Weights of a small mixture-of-experts language model, trained from scratch on English Wikipedia: a variant of SOAP for the experts.
Below are experts of layer 10 (counted from 0) of a mixture-of-experts language model. Rows are named gate (a neuron's input weights, with its number), up (a neuron's input weights, with its number) and show model dimensions 128-255. Each number is 128 + 24 x the weight over its row's rms, rounded and kept within 0 to 255.
Before each expert's rows: "gets" lists some tokens that make up at least twice as much of what it gets as of all text. This comes from a sample of Wikipedia text that the model never trained on. Tokens count by the router's weight.

# expert 22
gets: "th", " first", "st", "nd", "rd", " second"
gate0 [146 127 113 160  83 144 169 154 129  98  99 123 143 158  66 109 145 126 106 110 103 127 188 160  98 142 142 108 122 121 149 102 116 121 118 153 165 154  96 123 112 120  90 156 126 106 115 139 118  96 100 111 114 103 133 151 129 143  83 140 135 110  97 154 120 104 123 113 100 125  94 139  87 136 157  91 151 129 161 126 126 126 121 143 116 134 121 119 145 133 126 110 114 105 112 119 121 176 113 153 165 104 160 124 133  82 155 168 139 121 135 113 120 104 117  97  98 121 139 121 125 111 148 123 103 124 105 116]
up0 [127 116  91 164 106  85 128 167 108 162 111 134 139 126 105 158 171  98  92 112 131 126 141 169 110 134 139  96 136 129 154 106 135 111 143 127 156 155 127  95 107 100 103 122 155  98 130 120 113 106 103 105 107 159  93 107 123 202  96 109 138 168 123  93  79 105 136 136 153 131  85 161  90 135  73 127 187 116 127 158 147 121 128 191  96 182 111 138 105 113 137 162 123 116  82 112 159 114 116 159 121 159 147 101  97 158 187 114 139 146 136 101 119  87 108 125 121  99 181 151 150 138 142 149 120 114 125 110]

# expert 55
gets: " of", " States", " to", " a", " same", " in"
gate0 [154 115 146 153 131 112 163 117 172 159 101 128 150 106 135  92 104 111 159 108 165  93 115 139 106 127 125 142 102  92 152 145 126 115 132 131  53 112 111 154  93 161 146 110 135 136 109 150 160 132 109 175  77 142 112 151 164 111 109 150 170 103 153 125 114  93 146  94 103 165 140 114 140 118 140 134 177 102 139 155 111 132 127 137  92  92 107 140  97 171  94  83 142  87 133 117 125 137 121 117 159 126 111  72 158 120 144 105 113  97 111  92  70  89 137 149 104 153 130  67 131 118 152 107 112 121 142 120]
up0 [ 94 124 136  97  96 122  97 145 124 135 134 130 124 137 129 112 128 110  62 127 140 130 170 127 132 175 120 133 108 177 160 126 129 118 127 107 146 147 126 116 135 127 134 102 109 126 115  95 106 117 119 103 184 136 151 123 127 100 120 126 141 120 130 110  69 122 138 153 148  70 132 156 136  88 114  91  96 116 117 141 154 111  80  85 136 141 124 134 191  84 157 181 107 151 138 137  99 115 131 124 137 125 156 215 114 138 119 145 113 126 165 140 144 115 149 113 151  86 100 106 135 157 111 132 162 145 119 148]

# expert 36
gets: " \"", "\n", " a", " '", " an", " “"
gate0 [151 126 137  93 186 104 149  98 112 106 151 153 107 137 119 107 180 110 152 102  79  97  82 124 130  98 173 149 166 109 120 107 115 143  88 136 146 172 122 153 101 173 164 156 156  88 143 137 130 132  90 130  98 111 110 178 174 131 115 161 120  73 111 122 132 170 136 105 106 107 139 121 148 186 155 112 117  92 127 126 127 102 152 121 104 172 131 122 157 153 123 101 121 144 140 154  93 124 145 199 154 142 127 145 135 103 138 130  99 142 114 130 128 120 132 128 108 114 113 134 110 117 124 118 151 102  84 106]
up0 [113 155 168 127 108 117  95 144 136 111 125  93 120 148 100 154 132 100 145 152 121 149 153 131 134 134 106 133  72 120 131 137 135 151 129 145 101  81 158 102 127 137 165  93 142 137 141 137 167 133 141 149 119 139 131 115  93  93 194 109 118 149 140 127 140 122 112  79 191 112 140 144 113 113 107 160 106  86 102 122 129 113 135 145 160 102 126 127 162 137 113 197 130 108  90 140  98 106 119 119 142 102 119 140 162 113 150 173 142 110 141 125 133 158 146 106 113 166  83 125 153 134  90 114 112 141 147 106]

# expert 63
gets: " |", ";", "|", ");", " from", " •"
gate0 [152  83 156  88 101 145 136 130 184  90 147 158 104 135 112 189 158 136 124 135 150 104 160 116 138 102 127  92 145 148 124  93 129 144 152 154 133 123 148 147 139 128 117 137 136 140 148 130 133 164 119  94 111 113  67 146 148  99 133 104 153 121 124  84 152 156 150 121 166 113 148  99 140  98  93 150 124  97 123 130 149  82 107 114 137 131 164 129 142 142 120 163 127 120 118 158 124 115  46 154 147 136 150 148 122 182 148  90 133 106 190  96 118 143 101 125 130 136 142 159 116  94 126 164  92 101 144  94]
up0 [109 118 123 183 179 101 142 139 107 156 146 141 135 132 144 121 152  82  83  78 132 164 127 141  99 117 116 140 159 102 123  87 157 159 103 144 167  94 149 126 145 158 115 100 132 122 154  83  94  90 143 169 146 126 134 138 133 121 121 133 125 133 132 108 147 136 131  78 141  94 140 141 114 130 150 123 122 152 144 171 146 151 152 159 121 154  93 129 137 128 130 141 129 117 118 116 155 140 145 128 105 162 169 126 101 121 139 131 123 101  99 144 126 102 164 106 119 110 125 104 152 111 145 140 184 120 120 145]

# expert 42
gets: "-", " of", " a", " more", " other", " new"
gate0 [ 67 144 163 147 123 147 122 160  93 108  99 154 138 107 119 158 113 131 169 147 134 106 123 123 112 155 149 160 123 125 120 114 109 109  99 148 125 114 115 113 149 144 150 126 113 152 103 122 138 129 107 155 128 108 141 115 146 116 101 120 158 144 163 130 138 134 135 110  89 164 137 122 189 170 170 100  93 126 142  97 115 139 196 175 125 116 156 105 108 142 102 119 131 149  69 115 152 130 154 134 153 107 102 121 206 122 135 176  93  74 129 106 163 137 163 127 149 126  81  74 123 137 165 145 124 106 122 104]
up0 [106 117 171 102 153 171 113 130 110 125 143 126 168  99 107 108 111 108 124 128 118 109  98 117 117 120 125 105  78 149 106 150  85 122 146 127 114 128 139 154 107 110 121 145 135 152 155  63 176 139 108 168  99 149 155 145 121 117 123 124 160 148 153 124 113 118 110 102  74 137  97 177 159 135 176 128 144 128 121 156  84 144  99 137 137 122 129  74 102 144  64 136 118 157 113 116 146  95 113 132 145 138 100 115 160 156 105 157 100  89 126 154 126 136 154 150 168 145 104  91 158 145 124 138 191 125  99 102]

# expert 27
gets: "\n", " the", " W", " L", "===", " ·"
gate0 [149 133 101 142 150 159 108 141 118  96 121 139 101 135 134 101 129 110 127 135 121 124  94 133 140  98 127 140 118 138 140 108 196 128 102 149 180 115 140  67 139 130 116 105 146 148 138  77 139 113 120 140 175 119 127  93 112 151 141 153 139 120 105  96  97 116 140 126 119 149 120 106 129 112 117  85 168 164 143 123 124 162  50 162 100 159  94 195 109 136 120 146 136  95  71 129  98 109 160 127 134 106 122 113 154 146 133 104  75 146 166 157  92 124 153 151 105 141 115 134 141 113  99 141 107 158 138 139]
up0 [146 111 133 150 157 172 132 106 134 121 137 137 121 154 113 131 108 136 134 125 110 128  75 135 157 120 116 136 112 129 133 140 209 133 122 139 164 113 134  88 136  78 124 129 138 156 121  81 117 133 111 178 155 134 138  80 143 136 136 157 133 133 109  81  39 139 135 146  80 141 100 116 111 124 134 102 192 145 123 120 147 147  61 171 108 131  97 188 138 111 145 124 134 107 117 123 107 105 152 121 122 130 101 150 161 135 142  88  92 138 182 178 131 113 158 130 131 128  94 143 150 132 101 133 113 176 172 115]

# expert 33
gets: "-", " List", "==", " Class", " Type", "ic"
gate0 [127  99 178 146 144 146 166 188 147 122 145 131  74 148 124 139  75 115 100  87 161  82 127 105 131 139 199 151 112 153 142 124 160 142 108  97 105 112 118 137 142 113 112 115 116 128 174 147 117 119 152 114 131 118 114 112 133 101 136 140 149 164 116 151 133 132 119 117 144 139 146 123 106  99 161 125  91 119 127 107 143 130 140 110 147 166 135 142 114 131 136 162 163 137 121 112 123 116 114 176 152 124 169 145 170 136  89 140 123 152 152 117 157 141 125 152  84 138 136  98 128 137 125 151 114 125 133 105]
up0 [143 144  94 105  89  84 125 139 108 123 144 133 126 147 137 104 205 127 140 140 139 118 137 161 110 138 118 116 121 127 109 150  91 109 174 124 164 124 179 122 128 106 109 120 133 113  73 123 125 110 156 101 135 118 129 104 156 131 139 210 142 121 123 108 119 119 125 130 163  97  98 136 157  93 122  87 143 101  86 144 141 128 111 137 101 102  80 132 127  67 177 110 146 114 124 123 161 161 126  89 102 114 152 160 122 121 139 118 150 142 100 125 150 112 163  92 152 110 127 116 114 119 141 127 129 121 133 154]

# expert 52
gets: " this", " This", " |", " these", " such", "5"
gate0 [133 124  99  98  99 114 107 139 136 162 117 112 139 110 146 147  94 151 134 127 125 145 109 102 134 144 146 148 110 133 151 139 135 153 114 109 163 120 109 124 151 155 120 123 185 151 129 121 113  96 125 153 120 108 125 144 125 115 120  84 150 177 104 161 109 123 108 156 145  85 127 122 180 116 127 145 122 173 130 115 142 143 125 146 142 124  95 118 163  66 168 130 111 122 157 147 110  96 129 142 143 154 126 132  58 130 144  99 128 148 164 120 174 110 113 131 127 113 105  99  93 128 124 125 109 148 162 158]
up0 [164  96 118  88 169 104 137 111 146 138 136 134 129 156 121 132 146  84 147 128 117 118 178 109 130 129  79 143 143  94  95 130 163 154 123 131 108 128 128 117 107  92 113 135 115 118 159 154 164 131 192 167 114 102 138 108 153 133 154 116 144 143 107 154 145 142 145 149 131 115 111 171 149 120 144  74 170 123 149 138 138 109 121 102 112 106 113 125 151 117 129 139 144 112 124 101 122 130 110 134 165 114  89 130 128 136  86  92  98 152 106 157 118 155 155 109 139 160 110 119  97 149 138 102 148 138 146 123]